Weights of a small mixture-of-experts language model, trained from scratch on English Wikipedia: 13 layers, 3634 steps.
Below are experts of layer 6 (counted from 0) of a mixture-of-experts language model. Rows are named router (the router's row for the expert), up (a neuron's input weights, with its number) and show model dimensions 80-119. Each number is 50 + 12 x the weight over its row's rms, rounded and kept within 0 to 99.
After each expert's rows: a language model's description of what the expert responds to. This comes from a sample of Wikipedia text that the model never trained on.

# expert 50
router:56 62 78 46 38 48 69 60 49 34 44 50 57 28 47 38 63 62 53 48 29 59 63 35 64 40 70 76 50 41 57 69 69 43 38 64 38 58 57 34
up7:66 52 50 37 55 31 50 50 71 46 63 43 41 37 53 53 65 39 75 52 58 29 40 70 70 36 71 50 36 42 75 35 66 70 50 77 48 41 56 56
up8:48 47 44 45 66 59 47 56 49 59 60 72 37 48 54 49 81 39 44 32 60 50 22 58 54 44 24 48 68 39 26 75 54 41 53 29 46 61 43 47
What it handles: Numbers and digit pieces in tables, scores, dates and statistics, e.g. 1, 2, 0, 25, 19, usually after pipes or colons.

# expert 7
router:62 51 67 43 28 57 72 36 60 58 49 38 38 32 53 42 70 35 49 42 41 54 38 22 66 46 45 37 64 38 50 59 49 36 26 61 65 44 61 52
up0:59 59 49 45 55 29 55 20 54 61 60 44 41 47 49 46 50 32 51 32 47 61 36 49 68 58 48 73 80 50 31 30 45 40 41 37 56 52 49 49
up1:28 63 54 63 57 67 34 55 48 51 37 54 31 48 48 50 56 61 42 63 68 26 60 54 47 46 38 51 61 55 31 60 62 51 46 52 63 60 74 48
What it handles: First names and early pieces of proper nouns, such as John, George, Con, Ju, plus middle syllables like reper-to-ire, Dist-ri-bution, ma-ga-zine.

# expert 0
router:46 57 59 53 31 54 46 47 48 55 47 29 49 57 44 32 54 64 54 48 41 59 50 14 54 49 43 52 54 26 65 47 67 59 29 43 28 32 42 65
up0:24 59 60 48 64 51 44 51 36 29 46 40 63 47 52 51 58 57 40 47 55 72 26 75 44 53 60 39 39 57 61 58 67 45 54 41 44 41 63 68
up1:47 27 38 44 53 45 41 60 52 37 52 39 63 44 54 31 48 51 50 67 58 47 56 42 48 61 44 58 44 81 30 61 62 51 38 32 73 52 37 58
What it handles: Commas, especially in place names and numbers (Austin, Texas; 6,473), plus clause links like and, after, under, due, and word-final b.

# expert 25
router:49 53 74 45 47 46 61 58 60 75 39 25 57 42 42 50 58 58 56 67 46 40 50 29 49 30 63 56 88 43 72 61 48 17 29 48 70 39 40 34
up0:48 49 44 51 34 42 69 27 46 48 56 61 57 37 64 48 24 49 48 51 41 69 51 70 43 63 50 38 53 58 48 58 30 52 44 32 49 58 63 42
up1:53 30 53 51 54 36 60 32 63 48 58 55 73 55 54 41 51 45 50 45 65 61 50 39 54 46 29 58 86 49 44 56 43 73 49 42 45 40 54 42
What it handles: Single-letter or short word-initial pieces like P, c, st, G, St, ch after a hyphen, bracket, quote or line break, often in infoboxes.

# expert 10
router:55 44 43 65 43 59 56 65 71 66 71 58 49 38 81 33 59 55 52 53 56 58 32 34 59 36 62 62 62 42 65 50 71 54 44 44 38 66 40 35
up7:50 48 47 70 50 56 09 87 73 41 58 77 45 47 37 55 29 68 41 56 56 40 38 53 70 38 44 30 62 34 61 49 59 35 42 40 47 54 55 39
up8:53 45 57 47 48 46 46 80 37 58 46 57 65 44 46 49 49 59 54 57 48 45 68 45 40 47 40 68 67 59 47 36 39 36 34 28 37 65 43 48
What it handles: Mostly " the" and other determiners or possessives (The, his, its, their) after prepositions, plus word-final "d" as in solid, Old.

# expert 57
router:43 43 39 48 38 41 63 59 48 58 62 50 29 38 53 41 64 43 48 61 51 59 64 30 49 46 46 52 56 49 56 29 52 26 66 54 53 55 52 41
up0:36 49 45 27 61 51 41 35 36 61 49 57 71 27 42 60 57 47 26 74 49 30 35 45 49 37 18 60 52 36 51 44 37 42 59 67 54 34 47 51
up1:58 62 43 42 56 64 54 56 47 67 38 67 39 44 71 46 42 45 41 43 51 49 65 60 45 46 54 68 62 48 48 37 49 44 63 63 69 56 52 57
What it handles: Function words of, for, are, was, including and colons after infobox field labels, as in Institute for, date: .

# expert 43
router:55 64 91 43 39 26 52 61 59 61 40 64 48 55 66 33 58 25 31 70 39 64 45 60 39 52 46 49 51 46 44 64 66 48 43 53 65 46 72 39
up0:57 40 67 48 49 46 67 44 42 54 57 45 36 28 42 31 41 56 67 42 57 55 28 46 46 59 59 60 42 60 66 60 55 32 60 44 34 42 69 49
up1:67 80 54 73 70 73 69 58 51 63 65 33 58 39 30 43 43 49 59 38 50 45 60 45 60 70 67 34 44 48 43 64 48 63 47 55 72 29 57 46
What it handles: Word pieces like n, e, ch, et finishing or continuing a word, as patro-n, unknow-n, woodpe-ck-er, Te-ch-nology, plus words like first, full, with.

# expert 53
router:56 64 57 47 40 60 66 45 61 58 30 18 42 44 62 34 41 54 19 55 39 54 49 40 59 62 55 77 63 49 50 32 63 48 47 45 35 34 51 53
up0:47 37 39 52 26 57 42 52 28 52 49 52 57 37 44 52 62 49 49 44 44 36 51 34 54 64 46 43 47 63 37 45 53 49 55 48 59 24 65 50
up1:64 56 59 36 51 46 60 47 36 42 47 36 37 44 63 41 36 71 52 58 36 44 33 55 59 48 64 51 33 46 67 30 66 61 51 47 65 51 28 49
What it handles: First piece of a word, often a verb right after a subject name or pronoun, such as broke, quickly, tried, misses, proceeds.

# expert 11
router:63 63 45 44 57 60 56 48 39 71 43 32 45 41 37 49 48 58 61 57 43 53 49 64 43 54 62 51 63 46 48 46 63 12 46 62 46 60 56 58
up0:42 43 40 34 57 47 53 84 35 52 50 51 43 46 44 32 63 45 74 25 43 48 56 40 57 48 58 47 49 47 40 56 43 51 59 33 34 25 40 37
up1:51 62 51 33 60 53 60 51 41 37 66 61 70 46 43 34 62 54 62 37 51 31 53 48 54 33 38 46 44 64 49 51 58 70 83 58 31 68 68 52
What it handles: Punctuation between or around numbers in measurements, tables and dates, such as parentheses before conversions, en dashes in year ranges, minus signs.

# expert 32
router:54 61 61 55 37 53 57 65 65 39 44 37 44 40 72 42 66 51 43 56 50 50 24 44 66 54 49 45 43 40 31 25 44 36 36 27 46 54 68 28
up7:47 66 43 69 42 77 34 53 57 54 29 46 84 44 56 58 45 50 37 45 33 40 55 32 53 54 59 68 58 42 62 50 49 34 58 52 48 60 45 37
up8:53 51 27 48 49 75 30 63 49 23 41 67 32 53 54 36 55 42 44 55 59 48 22 57 58 43 65 43 41 65 34 44 45 29 45 52 36 62 70 50
What it handles: The piece in inside words like itinerant or twin, other inner fragments like et and bor, bare space tokens, and coordinate symbols.

# expert 26
router:62 75 46 52 50 48 44 70 56 65 74 59 42 52 55 25 47 44 44 53 55 33 51 25 41 43 54 45 43 42 55 32 56 24 28 51 54 45 51 49
up0:28 23 55 66 41 37 61 48 58 72 48 51 71 52 71 50 38 35 29 42 25 42 57 42 57 53 67 67 42 69 56 51 46 54 58 49 65 48 38 49
up1:36 52 55 75 62 60 42 53 46 58 51 41 46 47 54 24 70 43 65 60 61 73 44 63 41 35 54 72 44 68 60 67 52 56 58 48 56 72 30 45
What it handles: Prepositions introducing phrases after verbs or nouns, mostly in, on, at, during, between, from, often before dates or the.

# expert 2
router:45 67 70 56 41 81 40 64 48 69 49 37 40 35 82 37 59 43 36 70 62 50 29 31 55 47 47 61 55 48 60 55 63 65 35 53 42 38 57 31
up0:85 48 76 46 59 56 21 44 58 42 41 33 32 56 43 38 62 39 59 17 52 37 40 59 52 52 62 42 62 58 37 40 44 45 54 59 35 48 50 45
up1:29 72 47 49 37 59 36 74 61 51 69 76 66 44 50 34 68 52 46 49 69 54 53 56 59 22 67 53 57 51 68 60 36 48 46 51 17 48 53 33
What it handles: First pieces of words or names, often opening sentences or clauses, e.g. In, It, La, Du, Even though, Until, U.S.

# expert 8
router:64 50 68 72 41 41 45 47 74 56 44 64 33 39 55 36 74 46 31 54 59 49 29 44 40 16 61 45 70 52 37 63 43 38 29 69 43 45 45 22
up0:71 45 58 58 31 42 44 42 51 56 46 72 56 47 68 63 33 28 51 59 55 65 50 63 59 27 59 52 40 33 63 53 47 48 44 63 54 68 49 51
up1:33 17 61 49 57 51 36 50 60 25 46 49 37 57 60 73 52 43 36 64 43 50 45 67 46 48 18 80 33 55 40 57 17 58 40 31 52 50 52 41
What it handles: Single capital letters or short capitalized first pieces of proper names, often after table bars, e.g. Am(sterdam), Ma(uer), Vi(etnam), P(arliament).

# expert 1
router:54 58 50 41 62 46 37 81 67 53 42 17 41 39 51 41 39 20 51 80 50 39 51 39 57 49 47 44 48 37 58 37 47 35 46 56 42 44 56 35
up0:49 30 40 36 39 17 59 67 50 62 51 49 64 59 33 48 40 52 50 72 69 48 40 49 31 46 65 40 68 33 65 52 32 36 45 51 25 35 54 72
up1:62 44 47 53 48 36 59 64 48 63 46 41 38 42 69 60 54 33 54 50 59 41 38 37 42 42 58 36 53 47 62 40 53 43 39 73 44 82 22 49
What it handles: Short letter pieces inside a word just before its ending, and common verbs like have, open, take, finish, played, such as bu-sh-ranger, ble-w, ri-ch-ly.

# expert 48
router:53 61 54 64 48 56 56 48 57 67 68 41 24 29 62 45 45 58 28 42 44 54 56 51 58 36 29 52 55 44 54 44 68 41 49 64 69 41 21 45
up0:49 49 68 67 47 58 64 60 69 47 68 51 57 53 58 57 58 57 58 56 76 49 66 49 54 63 44 38 56 44 40 37 64 54 38 24 62 32 64 63
up1:67 33 73 60 35 48 69 66 31 49 61 41 58 56 66 34 52 46 51 64 71 36 55 61 28 37 47 49 48 52 41 44 63 46 71 49 56 43 61 54
What it handles: Inner or closing word pieces like ar, li, er, iv, as in vinegar, compliance, engineer, Festival, plus such, include, describe.

# expert 27
router:48 63 51 62 44 51 61 37 56 74 54 24 39 27 60 47 67 32 43 61 46 37 38 54 41 39 30 58 70 49 61 73 61 58 54 63 37 48 35 47
up0:53 66 42 41 39 54 60 61 74 61 43 55 49 44 45 60 63 51 69 59 37 43 48 39 60 55 60 22 33 48 69 55 38 73 58 52 62 34 50 48
up1:42 59 31 41 57 41 53 47 60 18 54 75 59 35 61 37 55 32 49 48 57 56 49 39 35 44 38 48 49 63 41 69 46 26 48 35 32 50 42 60
What it handles: Single-letter c and pieces like cc, ac, ec inside words, as in Antarctica, acquiring, Secretary, mathcal.

# expert 37
router:46 55 51 51 39 58 74 38 59 52 45 31 30 32 39 34 44 53 49 56 59 49 42 52 47 41 61 44 66 39 43 58 50 31 43 48 56 55 59 44
up0:56 48 59 47 25 53 58 41 51 44 45 30 30 50 60 65 49 57 49 49 50 68 57 57 59 53 62 57 37 59 36 21 56 32 37 35 53 74 26 28
up1:68 48 45 49 53 52 59 49 42 43 59 56 68 15 23 62 40 46 57 22 58 63 33 52 49 54 46 61 59 55 68 66 59 53 35 36 69 24 42 49
What it handles: Line breaks ending infobox fields like Born, Occupation or Phylum, and degree, minute and second marks in geographic coordinates, such as 27°56′28″.

# expert 33
router:59 57 63 32 47 37 60 43 60 51 37 30 50 40 51 46 42 55 49 52 31 47 78 36 68 62 45 55 87 38 41 60 64 43 38 48 38 50 62 57
up7:49 64 51 42 46 65 48 49 46 32 59 36 51 46 36 50 28 55 34 61 56 54 35 61 31 65 32 35 42 42 51 31 52 64 71 70 34 50 53 35
up8:31 55 49 52 30 43 44 53 61 60 48 14 50 61 66 43 48 64 49 50 24 40 50 54 59 45 54 50 61 56 74 63 50 38 47 46 58 42 45 41
What it handles: Number tokens in years, dates, scores and table cells like 74, 1968, 6:00, and the suffix at in Signature.

# expert 42
router:57 72 60 55 40 57 45 49 48 71 55 38 50 42 57 41 48 49 23 44 53 44 25 38 44 18 58 47 46 36 31 45 59 53 38 57 57 45 64 44
up0:56 46 40 58 47 39 60 52 36 48 48 34 53 30 51 59 60 70 43 59 61 32 44 45 44 47 39 50 66 42 71 73 50 72 70 49 52 36 40 52
up1:50 55 52 66 52 44 42 72 44 35 48 50 58 32 59 55 47 47 49 53 33 37 41 45 63 47 52 68 26 29 48 62 60 45 55 54 55 63 73 40
What it handles: Bare space tokens, often between words in lists, the word as in comparisons, and short word-start pieces like pro, po, ma, al.

# expert 29
router:54 67 53 62 40 59 56 49 45 47 42 32 49 50 67 36 43 34 42 51 55 49 55 32 82 47 43 41 62 48 65 48 49 51 43 48 65 50 45 33
up0:54 54 43 55 32 45 63 54 59 65 53 34 45 54 32 51 48 46 46 36 35 49 58 47 37 37 57 53 56 43 51 39 60 51 38 55 71 60 56 48
up1:52 35 60 52 44 38 58 80 48 46 49 60 45 40 28 27 55 48 27 38 59 41 64 52 41 47 51 64 46 75 60 45 58 62 49 41 48 51 62 30
What it handles: Short syllable pieces after a capitalized first piece of a name or word, such as Rare, Vienna, Rosanna, Calleri, Made.

# expert 30
router:62 46 59 50 17 50 48 55 83 48 40 53 54 56 48 35 55 55 46 59 54 54 41 32 59 27 49 53 76 39 54 37 51 46 25 50 46 51 53 46
up0:50 37 69 62 48 46 61 55 54 53 34 48 71 50 52 62 45 40 58 49 69 52 67 42 58 17 50 43 65 50 43 69 29 51 55 49 27 43 57 46
up1:56 32 25 42 63 44 59 63 29 39 29 56 70 59 48 56 58 63 41 55 50 47 60 46 58 54 34 29 55 32 60 46 48 62 66 38 45 56 53 52
What it handles: Line breaks before table rows or headings, and capital first-letter pieces of personal names, such as J-ill, J-ac-ques, K-halid.

# expert 21
router:47 54 65 52 52 52 46 56 67 63 53 22 29 52 71 46 42 55 29 54 70 51 51 44 62 45 48 47 73 44 64 57 77 38 43 70 35 33 41 55
up7:75 39 51 47 56 59 56 54 41 61 56 58 48 29 54 45 50 70 66 53 39 53 58 41 48 38 60 42 57 42 64 62 46 58 31 65 54 55 55 45
up8:54 42 57 44 51 26 48 42 59 44 73 48 39 61 60 54 56 49 43 51 77 49 26 44 29 42 42 61 67 31 55 67 42 55 39 43 46 40 52 63
What it handles: Word-starting or inner pieces after the or to, such as ur, re, to, we, sub, as in natural, together, website.

# expert 13
router:50 61 45 58 47 48 41 65 77 45 45 45 27 43 65 53 63 40 47 40 49 59 38 45 55 42 59 64 44 44 44 53 54 51 66 47 73 57 63 42
up0:61 53 53 48 57 48 36 56 50 56 58 34 45 43 69 59 41 57 62 54 42 41 69 49 40 58 61 47 44 48 56 58 57 51 59 52 64 65 31 39
up1:40 65 60 43 44 49 58 40 46 24 29 50 61 32 51 59 50 40 49 69 54 51 41 55 38 51 39 45 42 44 32 14 50 58 48 61 19 60 30 39
What it handles: Word-final pieces, chiefly plural s, plus suffixes like ist, ers, ator, ities, right before commas, periods or of, as tourist, words, areas.